{
  "n_experts": 64,
  "experts_per_token": 6,
  "router_score": "softmax",
  "init_std_router": 0.00852,
  "norm": "rmsnorm",
  "beta1": 0.95,
  "beta2": 0.95,
  "batch_tokens": [32768, 65536, 98304],
  "steps": 5876
}
Below are experts of layer 3 (counted from 0) of a mixture-of-experts language model. Rows are named router (the router's row for the expert), down (a neuron's output weights, with its number) and show model dimensions 0-255. Each number is 500 + 40 x the weight over its row's rms, rounded and kept within 0 to 999. Numbers have three digits each.
Before each expert's rows: a language model's description of what the expert responds to; "comes before" lists some tokens at least twice as common just after its tokens as in all text. This comes from a sample of Wikipedia text that the model never trained on. Tokens count by the router's weight.

# expert 58
Description: Mid-word name endings. Suffixes and inner pieces of foreign or Latin names (idae, ensis, ella, Lokhand-e), hyphens inside Akkadian names, Thai characters, and spaces in data rows.
comes before: " |", ",", " (", "s", " is", "\""
router:537472555466573445496535442507435467457489502541562472516466500469464458533510492534430504507513539472539528615579498452506520505493470489522546556382585464491495523489554546509562516521459513472483502480586494471524498492518506533531478492401496490518436437482455460494557519473504507519544494486495589499422542512494546469487467528465465518502521487442484459405549529524459539478470460435547467563458483456508559469468499552475498463468509490389532423526434552534478551497481513514500457455509493583551589516494501491464550532476460450495530560561463507526478507451454518453479498533546556555456512483508425427490444467550467461473498517449467610471492458530519582454499522497481481488526529523499559457581479512437482475483468457467524510505530473549472510512532455
down0:547528388479487455547555613491550498556560491537532575479450475534507554552501580427488469541499575487433420496516469496475486533414497418480482511537467488544523513534527552485533464541496480474498500421597502544505495476521483515503465467493524500519527486471502601468436508441544469516426502495501485460497489399418436501487521462522525536464462542461491466531494498578496436524422446440556507501446482414477477488434472522481492483479533465490515481497579501502496510464422433480490446479540565480479504521544544517538493508522505546463535526545516483451578530476513452528480439514560492462542490464537457472476523439468576501515580526431510461487586462485468518472526458481459515459463524497510443501491507493436534481472478402540479551505537520499516501525515499
down1:521502549522488384462501558556506556483490391510538453498470491469433477601536467437555471414485438489485532548475486529533519545545473496499559517541419500557574508516541490512513492461486554555485497511482484490600549512500466465508502496538539519466488504543497438514548519475528499495532499498506481534522497482516502635497464569474502425414439490501565457515523526544481553505523430492499497539413491507508543525529525492519498471499489474557477427464531470517508543535504521482454469496516565501445513536536448537611556466489454405548475512451508500575517554509488501533453481549564526529538440499487553502505541451525488508477482492517471485577482546496518491508525531488535537546414518472519550538506529553543462512526421480454433532512467546494386446525483538
down2:434506514492526437516472496419503421502613500510541467454469521526486494553456531502435544456493446493514514466435513491396528512544547526537513444465520511430437554468496498600549517460509555499461458513511506550489490561474513505586473514484575533562483480524502581456551541536507544469573486464491581504500498491568546568500529558547448536538536563434507472565522526452503498505496524608488459503414482524474464443487537489511550493445515561534543557484500560504473494532513516497537481476472472514465554511503517477483527438485440533444506442525478513481523473486458493490549535528477452480583500507471488482538456509410486479462475525518497509485448522466472509517476508426482561511533547463547476447469493530474434485405543498566459432467483511504429421437453504
down3:509500545518512548506569514412547553557520534496476491454522461513472504486480542514470615435482425436514449447505458529508528518543478453510523501474441446522489493509456452558493453484494463482489446462439533540445497498505508498466496540517508553571439456474474523408465516485474487511541490474486543471572474383559505465518483533500538419499555468524503553507541460452529529498407535486489505517465517516474476526503538502558510454423524461509512558503480508551473479488495560514455505429468456452523547436477485446440548542502499485471527541550521556480493539471407502518558431547527532552467521559498514509509504464396495514536423466532475596442584514519529530613450489583459474548523506505494549468457527484441479539546504464512497504540482480455551471547443508
down4:465491512506525462471472496543522417479486485514512524534461482494533508494526486567459534465564532509538477544504485491476504447518481461475537542499467529469469514469489518468466495476453487521481570453486531500450458473484491446490459616510580436493491542528507471459504505508454474479528487526510501541478460552497551500515462510561484517530425573429493491475394544446555470516553529535409455486523532474429498486489505542555517397476572608504429503517545476509551515479559510579516528522547508460407478483494502504460502560494522494513474451462511507505552484488468506574495541415484514515546558515453539598505495499474519532363428487433464481468518488533482503472536486513541477430429466561523511457469521564466559502435499421518487449559527474545450453591536485
down5:509564529500554494431569457466462538477465523491461543596555455425536483496443525479523472452432474498467482527437517530485542396549543552509448555435554564512501540427493493578503552457494483404545486449458465521540485537468567512580471485532487535432534487502453523496532540508544506503415497476505478502417560512490498510530452494521489443469484482453503480499554476494566467569435483507514443539545547495538539541528517501523477567489450478496453515467494511450590463518488527566497536478518515538504517529509538517547542450520479552496543524497533541500517538421545532538528509543582426500519515525559505455505525463541491473478520481466595575524516509489491501486498495457590501521386503488505530542493471501538541523519553514414494562537512451461419475522522457
down6:520528542544530546405509470465535539443448535416464449561445560462534518504541494489493500506523547561512538473498563499519519537574547532509486512500478512496481568460415503457525515458453466480494491415485437510486511480533481480474560505558523469500539503481470492508451503477434475524491467507462507480512493539501488500475530532497506502433577523494469493492512529564468512478597517528610470473523455492481453489451513455533485479605510472545530465514501445483522449523511427506538542547491521516474427484410510527415482530544562494489550436570510573476482444508491454584514441473484513486508554414506566495463458479468561571508432482458506473509537542507546464499557475455582399513490541504504441547462546475454571433546478499559508525525541488444555463503562541
down7:485451543485557520448478479577520516528586472454503513463516505411536498483491500528446446484476517420578424517565483543449543483507442525589473512525533474567466516394552499492455491464500479467493514418468498470497479524567514545502486486447500510509475462570512492545486507419548445504422497486452540555552552413488525467513459460522485474420552530524477483544493475474482415537527518489420545518536483558449484482506527534545555513498472434398503521484537458482513524481452534457577471486493561471545453525547522476472480466476499484534512449567445509412513468515523444481495493495504486530525425501556516581522468454492435485494461501473528528484441469469508444463492517548552497520524500513482488583570481499576568545481506484419483435523468521513539479458432530
down8:483552469549479548481433559571491426496448518556553470516463501502497540512546519499474450550555495579484537511491449572572534498521521486462499527470533523528496483512485529493520464514515465438449497540456482517555487461466382480424484468471467499466463450552511450587460512441501427527448641492518521575445541497492549468522527480434551477491520483529477485467521517437479540433436526478509503524389589541502483497513508580552416507501569514465540491474475488527505437530478518486508582515509553531497504491504432470546460487469503472462500472507456519448454464473517435519486565413525450485495501525551454525471469504523511465536501538529510402474430540481475472479532548472516527526479527593510507509455450518562500577513525471504442531528488472522540498567458502
down9:580511523470493472500529431457539515438459586460451482509451496547434431546444505498549597468459551457489543540549504519536454430485532478489453442522478482435479481495478551425454418446510479539487525508536474495498555398467488494586497469516465436480530475581517482473456496465467455539534492421452526495540494496582515494514503516472503493523550555521480495456548435530523556541511546510509474509590549478453498477435508550574509483513441494465500450539508509502533544449486528519482556517519590452531482443496428475490469493489535417533441529547566536462471407489538575536434505469507469445488570530490515489510475524512512528465492521457489496577549515481470457496533465476487535486532485484490530471418556500521485549539452526544537426430494500462446545450498498
down10:449470497452418490474498465528560580543487459524385483528476491570484513487481513496536495536536508493512541519524454485529451520529521582547524517515493585482454544503474497517556464508490432488441487502474484548484478475532503507401493522559443525477522559500565486529511494511469474575456527519476475477482522489495522468532517456495504505441545456518487457505485525495441483541516597468595487545489543499504466503491450528515473506560421552584464506455475440534484503511586468449519457470494514429616519540489451572460533479552536517497451513531482516525542418567505515516575574534464555497471446479455512507533566473628524512483509389555559528499475472515478519515492514471486510521447485439500518556557526533524519459538522463496497507549435480516517443481436409
down11:539462517583548435490499475454471455608506561529543466374521414514543519446514497447488532531451537563506489521466472502465447463521470540516501514445502530565429503442514538532507479494519468497510563532501487478525471450478473487461465504552523529546509503527528484536506532455481514515518471524502493478469531452444479504590525479557495468475480532471413551441505496469503420488479559635522550502481459485481557453519464519534487460448545524519566558488482514498519491502504563461521450523554499531545471406515425478510555473473440412464517552535456447423468469518439468488479543474492561523459508487419521464463615447542547510527470535470470510500533403538463482566470499485480458488510478509553477477482526492492528519488470564565494464524567521466483557530510456
down12:493536498521477526540497505423395532502499570476442419380489558529510480498506523575544552494462512518478519557466526536498510452570519459587431433475539493490553455552469461540514489481512460492501464510436544572521496440526518529426517539426495516458449507506503535476488434479459532505472528510512484480443561446482499546464413526535508477435399532460494517507428460564488466467457552392530526471491436569465466460624461483561494525548469472485465567501489484498482455499529527471540495485515494439561477540503511516564487548502482461487502445570460500473489473490493535525492469558512481490536498551466518546444504462538478473494522568537512425484461525474450452479466454480516493469497537537497521478529490561538520532487501496452417463548548438504481471449423504
down13:475426557521543481494494577435492427568532467514532452522475476477464510489562501431541470475458483535513459561519571502472482468544499437530535461491400498445552451490490561497529563500506529542551416497504517506461569531519513468541480439545521438429523414495502464537599500469460541498524531465446463541464447489492487532476513484462516498453488489452499417510513535493518491497516524446566421492498532517496516496488487519559507465507481616552467463537460435445493473510446487505494537546545481534454521566490483496529492549498440514494505538533510530543453463541478472492458513488497448498533566531497536562520482464467517562467534477535523488480542521511480440554573533492487518469503579515474444543507450539472521410423461499554579620543485526456544497563438570
down14:517486530474544525507480535404554448535579493473611450462489465524490550486495468509420467553446473488501527478523502474482445490493491510491518439551552475509564488453515515477573510457576474528476509428462446541472478424456505503563516507516504514599478553462539517458504396530503468498478470482485543473495499440518508500516524493492540484499408532511430491502486447488520576500517490524512517519495581459466516512537469482483452484541532509536533541586498440563578534530585513493507569528514493498509501477467497502411394535576424505522473482530578519520520503396507500552488519539536534558474555515511474465486483528560509447463490556465528432521532581518520565527590531527461495513508473567466526493452523467508539442454474518473445467533489462459494546423503554
down15:504474473495531511540509536543469451511502546531530562479514453472493394461510489454429473428491511419490459569472494475470537485506528530471490490456538490492464582525546562533531600499503466537468494482524500543501410479595450477525504415473495497543537477498533493493467469531538522450509556523517460408451522520454513493516601529513491520473476532435562534540446589507499513556461520537531546541509550430492497459496527471438529556518491487458561545500517390550514548468459451522524470535400500523511482537455469469581522514496533505534521517499422485580486555456517535449511399493570428457491532495474493503522516519468509411518538574481516537447451487494491431529480523500490522474523423407482535561501471536441551488520528494537470506455493502542515519532467495
down16:513547529539498536530503505527598453575458519510429545513492538537514456515535505509534498498437510498513471483553510563562480508500542569560511446534503448450540559533513451507474501528512541468500504484514492419431477532449534500533453508573461480484504516497513523503505402488530556490492520553573546503486540449486507541518436480487501477469528513477507524481482450544468461472503547519572484517456514559597419484437485477504490478492519488516506498527555429517573511496489532568453456500579503468480475514498530512550520500475548408395497533440488563390495509475519412436463507519494499483505593533520523544545487519480489440493472510505526474533584545453489491556473560484596511577514498479559548603509523433509537499578550558453475462575525451467470481496537491

# expert 27
Description: Nouns after determiners. Abstract or event nouns right after the, a or his, such as release, offer, company, votes, use, development.
comes before: " of", ".", " to", " in", " for", " was"
router:501462442574576490421516405472537437459517519582504617461484462492479482466504470528457510493465496524479519518510527466554550491437528475485427441468474462484496517483476528454515505517447498500496500460528600534495516474514499516517546491533490522482510407556536465513417566544557453491461487526504437520535448476600474463533469501463450533380554529527541457484499578521504526449478530472517546468493443534473459586440483569536451544421500504506482528489453552464534566540497514530511573441476507511521444515522470478439504538528517521543507486560496558569529470437474550479482441535499522477452495548459503486622524506489521558486515487516545481420492483529510506457549470534559526455477409500506554441480467502533522482506548500476513506555469562501496483461473510
down7:473504545539513502514459560434469488490396530432488479485482492571424452467559539506461433562486493592437506414486450453524588458492490568463453472509546476517464556479466535500497480524477501618501434508482459493501526417523429497491580528471521413515541420508511497479552544522459525548583604519487530501476509522501516461516457458507533540486489481537509487429526530528538446502479486529475477433471477463497502446526441524500497548532539570520528474548513438520499523487578549456571509508489492531422568487482462465498553498483528463460500532466486438417505445458509529532467545530470554497464482531554461465548503512474452512566526452499516476535532474474524526489510454433497494584501483495508532473472508449516437497517527554461555484554468472447520445522587519
down8:564559497534516495570464478545547574487487514434556535472560449544530514404561523321549471483510585586426523505467463501496556532469550494540546533459506497557493471440460450453506554444457523488489553528495454534521537529541490508476462562552500538452538423479503482511545525541493482510516453485491477553562510446513558478465525414460552521520439555461508484481565484479452514542509534521498453484503536498511497512510515504520486531473398461546434520515569513457526515520529529535523581524418533425506499476509478475507521477537508511536463494493579557423547547497477517571484419480498478540496499495459451498463504500493509519514489517497531467463568557490572505530541527517512496438531531474453491500474473482502535474463517569508488454446471584524487468513465425
down9:553401475426525506586538533475509555513442540507495528409471486530494524544530512531481482475465504542521512496558488526500509479506527492485466504513515486594517543496676495528492544528481575479548540535497448480503475452454564486534443534495609558525497503499519561556566485533511482580483491517500479530450455532518506524457527475476533491454465514524549492516516521490518520510578501451567469512447448436488485479501496488515597425506509500460522503452464531539464464460514493451536512576471506524443444413458500446524453473482511478539470502471534551484463423510483524427537462461488499482507539436522481591496534511510519491503485572535420516519478491520637478527534540547512423496520468515528442538490500452509506458472504552504537466420489532537519531547541443
down10:501465493498507467502432519455452454504465508486492457545555414478534490476481516563502465494564528507496480552535457476550410463442425455552401532537480503517491476459503525515562502449543487520503514449539545543570467504517548477542487469506494552480514485532562483487471518501530486504556467460615544486481492516519474454504491436506560498485507543458463388524572558460414578470472449518499463501502465542475503426453484479476500457427514506490446460475443499556479520512531477520561530557485479537502534502542518487465536512494426489523473451587539506465542460494484525404526511572524515525523425497514444529529563543640539530478462474468480506511524556452539520469519480468540437556513521459510516563480505528513557456515424524545516501585557532437444528514491541
down11:524516497407565505462560437538500478506431562521426473449481550463492532469519468537489450527469395559465497514492427505442463508462532557521454493525507511529448561477485492513507496459538505507467468523502545471500551500552496474536515474548508470452500520470394487519505500433506450477445550523536552453442454459501493493485521503460487509471440529484494554490541512581520516540514564431472587483486442601389440579461435476521562482503563444546447510577536515482510587506456489512552502465555568509450481444500479498436527474488540465538485453466517502492543519549450474545513489460490475478473448517515441474476424484489512514529515500501490521517581488571491581517535463505509491507358492440554481518479542495536487454519519518455571516513552480493526514462506481
down12:530516457526548522553532577509508475508527478520549449499525442506465502573455503429527520523510549495522440463463475525455495491517462568473492511486433515534432521545508489510499530494470510483521538536543454532542573544427487480521431521550515541493499438532424514491542519405415546468492634453531515500459531470439537531525471478498539551458533490414461486578505534521510488498563570472462422497471499485513537467502462481542469499487437487496505448493463513499433482523525482383531485452429483461487524447493466521588523545515434477472591530469489466521508537449498503404530549506549402576479545580493513507532464507529491497480480528475540484542533493487435460527499469549457547476467539496496466458544532566442536483522525482457444488490413539494452465533440519
down13:552495499448542463536499503519425538490489507534528435465462527481460489459513436483503478571493526563485592446439569557505469570495536461565536509492440523516491586520461517460502397462498454534557551454510495465524537441488536499496534471500487536511434519567504444500596580531571412490538519507440477511519468517490515447530526470443507428545486530487468474488445450533466470584452475559517508496475497506457494555517485510583463479544476411520466513525497540539566461513561485544435573496523516498497512519486495496501456514480502494488569452474483571561501459520458513496486525477505465502470538519550541475492549440478512482450537514449499483481565467499520465591506494459509518544532523533542574462405533491582500593444533537491525487557488480481450426553433471
down14:439514494516444495457509568504538535472488469474549477461479478494453481519434495567489375543487513524480579523520532519471447582498446441472464472495497528516536529494549424500535527509458523419540402518531522467530539461509473540508542519465536499560492495454479506529506549520452526515499540499464531524430502488553473534568487450429551507448531501474549510533409487435492472501473531486477497500469476531532503514492496473604478446499476470463505500493507502534442503465470560482479509492537519428519456406498459561570506493537505493526530570505465459506503523398454481579539604503502536442499586477497503519496479511396533537511533485489448485499458431479479414513434503432460475578540548436476491457495493587576465514504539506536445477461470524543472467512422492
down15:460542540461440464413510475546448439528529519500490540455449522435481524524502485556469508478534477464487565488547551528513465513528503427512540470497554569503479505510504536455468469550554459405534502462538469461473487457534602530494612522514508467524492504434506478500550632455443492511463476441483454502543525462547493533544468538460573540477509480513606491491469483469565509512484541538488506514522512435472485514590507505556579452551540471450443537541468470503517536501478497553491509476439575495487490553496555477540500481515577533433488453513502512540445470485469493536464516491482479549554506521486519553474435559482506502467506469449520496501415467444476467466489455499483503430533586446477560513567547467583468462461513544536548460499506531473594463531519477
down16:525529482429540566460516548487480543502494506511494489440557526508486539417471537493504543532476538526455550475477476450577518492492503537416526465528487483450449539424490507483626556469493506456551540531499489480422463522529492508515494475517481502472506451513505509516441507474444554512466468474473498509488543476467411460475523488479508490525494514562467490442528490501449495519460618493582459473513475503435555552520386456478451437483554456443476514577514498510521478439461516495507528497488450503500472467442447485482484488468608489525497517437514532474621528523527508448469439447481437533487530509543458505515529532520467531454490595488477530456472433505540564514526474495554457535559486512496469428543503378539514505452550595496490490465524432510477510447507554
down17:469512461564534483494560536501492518572458490500549524504532452500520481503525528468462574500461515549532460550472517544541559426540470542438501534461496468570538507495526548531539480529496531452534507421413489525469407504520381438411445492487467524524531471541458490473497458545405516479414508539495510453497517516542598565525476468508450524545467540444457490495544430549458486420424551507466474492525497508454496431534482489544535478531538495467514476507463502466475476436454465474537457491496452484505419548520481501502466608530501508454499491466516470453530475475513548488512500484507548494558524507488462506465480483504525502461500517521594463400505493537491442443527475445539524518549436516519415538506448482563506474490596535518609525529491471490544523471473452
down18:413544524398475581480448557502536512525516460467506503430508446509496432580477484540516445502484486508460570500520455477527462514531559480453483471537548548508522510536518480466537452464562434507542512456454566514536447510548567506529480550501587467508528535467512499418448493458478465532447475468476563524498469481510492478517516468519456450486510507472520542474478538547524585470471460531555554459559492505525508473489476529529541452486541482518490538488583547558590510568491521523556452564457520523516543528460529490476556516554502435561485490524491478464426470578415514469457511438458421411515470522511504539431506467476537496519461561455427453524485529515468485503457499501524502463465516456447597493529486471514485526485471504429450573448578495551476510454500426
down19:526533468507480497512515546491478471471455525473471521450563533489490512484551472458454521426562526485516503444485484510586494527520487499474464489512546523501561468514466501433498455501515487504597509532565488575470462512515513471454530489456482500458452461508515428510529609491492496507479524477508532511507521494482491431507480553540450474488547465586532481424499563473410393497436486545471498510469575529548483539530466524490535486491511518412545473531515527445597458517513471522562494447461478606515511466532414547561421536471507537452552430573477444573535481472407465503543542441517517479523460496562458463423509454611489457506508443511549524470475525527493474445506496505528508500491518449526535550513446479526465472485448507535522536513505564557528505596520451
down20:439429500566504400563484416455448473570496528489484465435484493503461510530444456530486489521456483522502565549593468477541424500524475450523522510484526480536486516524448480478512568485510471506497553499492514544406438449514461500432500530508440511460534471520545531473533532540534563409566536532577600508535538523459506482526577544457485475483498541521598504505521534445558533490533531520518527509547564498462491523496478546490497464541488481449532443467495561538552470511486529568546506457467448625486525476490493475480466494577549469512499476468546472614474495556567481451490568546508562521492514528501499494409484486456461477506469523515430528539534487487451515552433538490485526473568488520518513509517505436478469500520479538482579531435505522526476454540506458
down21:521486515510508558496509428503496509592544473456484539515591534436516473500494513577532455498516511468476540516476578488545504542470539452559506498496431469446458461546514480506549504505459391450489499462461564507464496506409516521553504528432468512447379448487531467433533520581565443540550513458500436578496473523451472532514432473477523612481474557505526430517510514507420530463471459488504468530475514497543544450517470452474552509533464555449507484493549542450509485474534502523540490540447553400530455556471467551549476450497451557456463460510513465522513433533507457492496471456510506570540458493400538537471445495512509478535468533531523524503517515477505478529580487482523484479538544561464466546443532587487544475522538463509486506485477469496555503462446480
down22:555499524495455559580456512529400455492506477452518448467450574458478510500439495462499518499465467497529452452498455605457467466468455500471481441489518524502502475545481525542486538577487434519552427499440518478475509459566530470488511400511569484499464546424592490564508552478519516536480450473494501546509487520487521522485530499507505425514520535528549491476465492498506491505432555504503515513590423484492477503526453477476460428531526495496494515444504505479536500529556564454478472515510532515474513414517550475524486544542496502506421486543458506511538534428414488452495589501494489568601397463468552467511502537553493534536506529525506524537479482503444540486519461470415474518483507490469468595538479514537438472440516475469436443495496533467580538492389460
down23:501540485485519431495543579500508463494440494430525476524463484502536479429503512493393500465460477442488461451502482500550503477534522535522497570487544538538582539462507549598532554431580517436493507461531446513481489473516571489494423563512452468508462524438503553502528538451570456493508479505509522477506423390492495419473457506490508474421510511476517405475521556498507497456515493538468533536541524511504597463539535516537538488561561493587546531471546530546431485509515534484514437488510468515507521528426497483427481447488435613459586487494527491517459490490494501495565546427453496520529474466568505521461514511486541512503478472477467513484567530509566497540533561509554414439494504470513499521485511535438470537500502496550519513518480488427484449583477532

# expert 39
Description: Dates and measurements. Space or comma after a day-month before the year, like 12 March 1763, plus units such as kg, cm, minutes, degrees.
comes before: "2", "1", " ", "0", "3", "5"
router:496490548455534435491526522461495542511510503525508484538489563519506486435517487455437515492455584593521474477462518483480507475494554444519513549525521530559491546478491540527516486532523554466484528411463523417474462548473439495465455436452495482503463544495521495495526528522484456549492478513410502483430444517575503557472514503514512458494519472496479449494509519527516447527382523495562531541450476462441472545450495502486520578448440516445522467509398578625495476454540437518475493495508453583538517540542529418516508537553552539556491516430448512487542524546555497491457511485534507599475496438555501457540490634496540508539510566460511526485458515516492500478502513527459516481523487527532517545563505518512446525450510553434524472442483453472456591495480497
down0:525460470514523541549494538558494547515517456526507557481491524531488549436486537521548445531508379483485492429534351556419489544478512533450526526453507491473509533504533546530501523465505508545478550550509591494494434510431514538565497525491505575491508580418576471473457425553454477466496499524559479557552469529488470511448486555416556548492470513547484558449521471476517520554570494473454565513441489504486476487462505535448497459508447454479570442538505498550520572507528495467438501478507482499546514496499406490522447459472544507478472543503521504498392505539509486437463506530450489495520531474561461470513496431424466488479537571526505470442501539527458609463488494519508538476560470485486461453535425519494482582495492508508500463459457500513496502534468504
down1:527465574531547505545481518476586466545459553550564547500470482531495478445425440438554463544427543506498525495543518459475491490422481435508556506522500441421485556559514565415478491577472523439557502527479491527494547482445434517527480500465544511544459553506493463490548525555536497619486407480475462444477481487588482493496449534501514505465484481528509501515444517520517455547490456436493548480431582474510511556514480542477551501480459557455476513480554499456428540498565534504520447489446505507554495535465504521545528449456461550540428490486478487487545483524502571466456487496511492502463589444467448499520451564452469483449483492484506509471508518564481535454578491465508504540523470553522491544534435442491537494455524472538495423445586476448508459507451499
down2:528468506514524480563480476549445511477495460452560497512557516456603545529441534490489444498495481506492522533607511522536549470488424541518474446465474524526590496462589434541520584518525542454503472494545483584470535451504544497495514454509548531570502526453532494556531556485556501522486485437517453483572465508532423560533366453532500482459487503514576536430517492468523479452524492464535499475485486470469606463554545472494536459492514480452497488504533495398497513513422504465439469464458499543530550536483528673466479481497459472448515496474503502544522462429496475469480488529474514479494457546463510494512468461463485497505522503524502530539525478541478486457456494436478502575527466503493493476509445529492494528510522581458487535579460500455515422492545526
down3:490476497443506493442498485429575506454482492526476498426467500474521550542502526497516548586508536514613537530518481507499545475493501415464478415536625483505492478511459466532493495496509513541581492479462537448444513383511509555529559471518466547480504504477509508530434521554557464510453502448481513486504557461505628482483531499459464511489514522478449556497523496502499534501523481486482529440463484492518448494529432496516522569573472489440556544557445555600517542457524534477508477565471439548499507485427507446440489497455473566454486449502486505467466415528461483467543517544564481553505499413530536495491434482556485467544533564520447416492456503442542502485498431530488493487457511544560510502470488528496587562462517498513571502543476500466465524458537524
down4:532573456570456505491523475462524505517585422515470476472582471439567488574434486455526459489569463500431457524492514427511474548533538515477525576469489475526514491510447520512510544523550516496530553495511468520633529550506471481445536515500535524512578469463541516502468518441492509483480488486526420478593510599451509552565529502565541562451499505544466531487487503476551506434524524520438496419465473505540454495473557500482443503518466555468452499539504504418486485548554524514517561507529539474560461504528456487513471447535484494418525443497452462533525512514472547492498477578522469445601501529452518460439477520516521508583518466434494480518487503533485507534400518562483521493578533482463465476470542525561505429516485526558524471516488563497458438504478464
down5:520490535553509531584512498506545443478500539577466475505471486539438498480456440471487482507540518478465499476426565486463462508457511468488476485454542413557506545521571469439489547567451520474542479515506505528598495532580390530504489509501515535547468418476392559499545383495539508482477450505488500531452446539533434469525542400418517495464482466530526476445463531487489453516560431508604507546502452478473509503495494495539502499521515533444465511426494494512567480435539507506488511513593473499483433498537511517481528391510454520522480467517535472510496499558526496526503501465434427532488498493468539492542573550544568543542503491457484567488519533515493448452541392513502512466563450499508505504447477463469515514498475516526501496535447487420494518451528487
down6:490505507530539548527576494513501534451476485459518492556563498615505545455493569475457449568409489530488530518502493437545463456475485513450533545496499517482509539510532489473499513461559540426522472515522529546458486520577555453516490473526530477500520500514404507570478458446501498478507468570509600462598590493562476539484483503484475392453537527553556517419619518580557497486533500520502508458493539488480414477507489480441471467456507466542472527486505467512486475470598487472516519485527514483525515508512478544437496455490477440499504497525503478476555545542492528552448603480485478545525499499583460486532501468562471529502395498536492481462522536474559538528473464454433459491452527418539495481558474476504488432517473508460548550505538514461452505450534508
down7:501542470494509498430414480513512396462479425467552568484478495466490467599480471524410533441540487534467526464408421494451469471586465470487538497494494430524496512531441493495413452471457535532486488477520457528506536537532524508528506504453547475510571593545531447478498513495451530490558553461536472571527474551420516519584516496515492446470560438512491470548525482471452523465469589532460495545561479447466474548445505537501516452478524491509542539527434578504550576493542469452480488547472520490457431448477461521548428444442461507511481531493493487456528515522520486513437558473447477490452479512497477491460502505430593536505432462409490446495517532480498513454493471550490452444539477480463479460442500516526443498558540505537523489502451533531506494516530510
down8:515483510533440528569523576446453458472503381418545516500536527436464517531467441509572496505542572513516536437516491502554494536488433502528411462456440520467507511556473414487420499493516535478454463480511523505560502471487527513469536401466500548485511527508573596467409471501506534450541536459516525481536508440492537528511474438542549550455549461497431515456486478499507429541533516561489546619498544462513502488499449532491586469470484485510542521551543524523498522535543517518484492531607523517504446547513539514466514493540507508534493467425530492550449533456567533466491447493484465470526418534500484487530449514517473496575487503513491518541458554457454474458514476559549514518497442536541470455525506481528506568470553445486576509536472440506494480523504571
down9:508479461526484550508499510526443463431551477545478500477491509479443564557496476540557509433509525440525422605486454525494526514583602549451459500514504498539492406521444481514501473475471471485501484538451562480544498478475556539541498486497601448444493499523507474464458454444555579564539593456508511471478415528502480493528459475468523523522533493503510502503471493500475478551472492457539461477474431399472540521468479411435507521480453482510468502525483495529432485481538517490533580561522470466477389528543446452492475425469487467490474438545464495524476533507514544463449468464550484477510494493467455476472491476456477543518539504476539479608492494437487565479526527513548584491526550512442441490454530502539524454516463549495482592571513484537450559475481547
down10:492484513537500515527557538530414527548501558443519498483475578526467497453515504452497491460523457531526549498486434529545453520482467522464507532556488487485561561488458543502537487470522546454495502469498538454460465556509533530480518454463504372446516501464442556510455502537503461478545479517523529395489441474474444468484548462521393433546520481559540525460512460549458480504440495455447536598512508610489524508497500511529510483492389528509442521502424477511507469515503451572438478490451458474459476466491463487482512513541461568470473546509459503463511460594538457476476465531581434442465485553544536529486551459494509502494499565507542551540467525543467581491489488484538498495438576497582514484507571516507479551510463491434533443543482531514423426503537507
down11:476427498512520557572444489459416502488489453447503550485511486577481515496513534484518472488493505499485527453438536454538507518491516552524377475488470531522474512512441512415548525486485457497513486536512501489503477488459555551535458492503512471493556521546505475558490470480514507456450521561522567472434567473520498495498556486494517554542467540574558501473564532502445516456605539479518485446561503480501523537530496480508445465484574492470563483529566519537420457498483550492562485521520528479583462518482458510474532489539444544449535480450451469543496438441530485444527489486527531437477513527546507557540468438565524533568468428422522500492481490469494521574418494472455476552441551527471427466430447470404425495417519526509436518455527548486529477472474428
down12:480477570518469462543514551496473522503470585536487447536436507464532521500485518459534414563555468470510583488509477559497500538532492521497566458499515476533530569498569511505516494521466547519444490538474474506501425503552523484516549505464484498546463476480386532543467488506501496498515494404510611570428507506514456457453520508469437472476433477459468488497607507599483505456478499498500500522483486561531552547487467518578478422514559542556534477391495490503522460486421399487475440473493510517527510460563514498488473516491561481476506498529477471462466499433462455479503529452504487506561512531457487508444596456464445562480474563562459414491550485484546432588491479465502549525566500446504495465482503537482538551528452509517522505470543482468476446494504558
down13:489516470505490479454423512469518455512414504525426576495484467466537538594531484501499525481542464510531484465473512480489461501474548558478512482500516548466555456457537524497503433441466492541515504499524439534456537471484524546471490517486497452475521498470502505474484526598476580455556571471509528575524517427451585461595495478505471508521505506470510610427499483487480565499504528529461504544574460615517454494492496439524511522513498406516520456548554509527499545545466513520427509480548528530471513561474501538557529521471405501515486473553497460499510478488481500524568510558568511476477502547533493528521458464623426570483504498523471475484490544514547504506462527451441507544574512460461473442488529503488501452580439503565492458460593545472463458584515488
down14:469465454518451438502558538470482471480503478517495484434526486527553532477461535549493507508568469488455527479520482583428476501498527520538495464514513514448480501525488535549532482475462513616514476468560535476435538522526483523520481514440514529526470493509665424564542410465462419454453511446536496537511513579533475549436478527497476405511447472482523530429516493473590518507504601515483550485544517467461572516516541539565479479529569512573563510535497442565563450400437506465552503531463428473541486489420479483478455493521532543494509503464500514507507519519495493379527517514436430530465478493546470510472481491465484500557529498449524503485546516510512523501521546522536516505505466459539508482512514486473499468465464534565576540536477518446528496508424481
down15:447538535467547561441556456570518531484516492500493534534501505518450512466533450478587495518511478483437481478515508484444525477486487481503498499497530530479494488479432513519480522520464497494525589568504557521442530423516443535479566456468494493481529542488554521477550528566509388515531451460483549442572473493559541486530541512487552518503436424476400519455483523377363536518458488437479483436473488504463619490464508541514514600553498443446529539506481401478505548542494456571545505542498499517518545507475553525455459503442497514568541478480503506538506511494505510581582506572494459493417509474543440495497480470505503480435454526534480541523495523492515494479515548483535561536490451458495545428514505461513530505545452544491514478471476520538456479535468474
down16:469523558560497512495487524533536579458487457494515500440503455455537494488454480475529508515488473561505551455530464478469456423488574561506493480518569538507517489515455552518467534459484456488476575551515486522491529568531494460497501524458463521427468454533507498503555512498541523529457561489511367495554544457489513516551526518494474500504514533473558562481525474547521529507443466529530497600546464440524463480542475500541537547541497510490457560537572498450447454567521522473520446509456549489484474500503397563544514553466459444480553500595453501501520467513531564505450462561506516507543446513541544497546494451470534543567516464480482529506496504478448463561443484470575401525535554525453570587517482466583519469574517480510462564482519526499430499442510403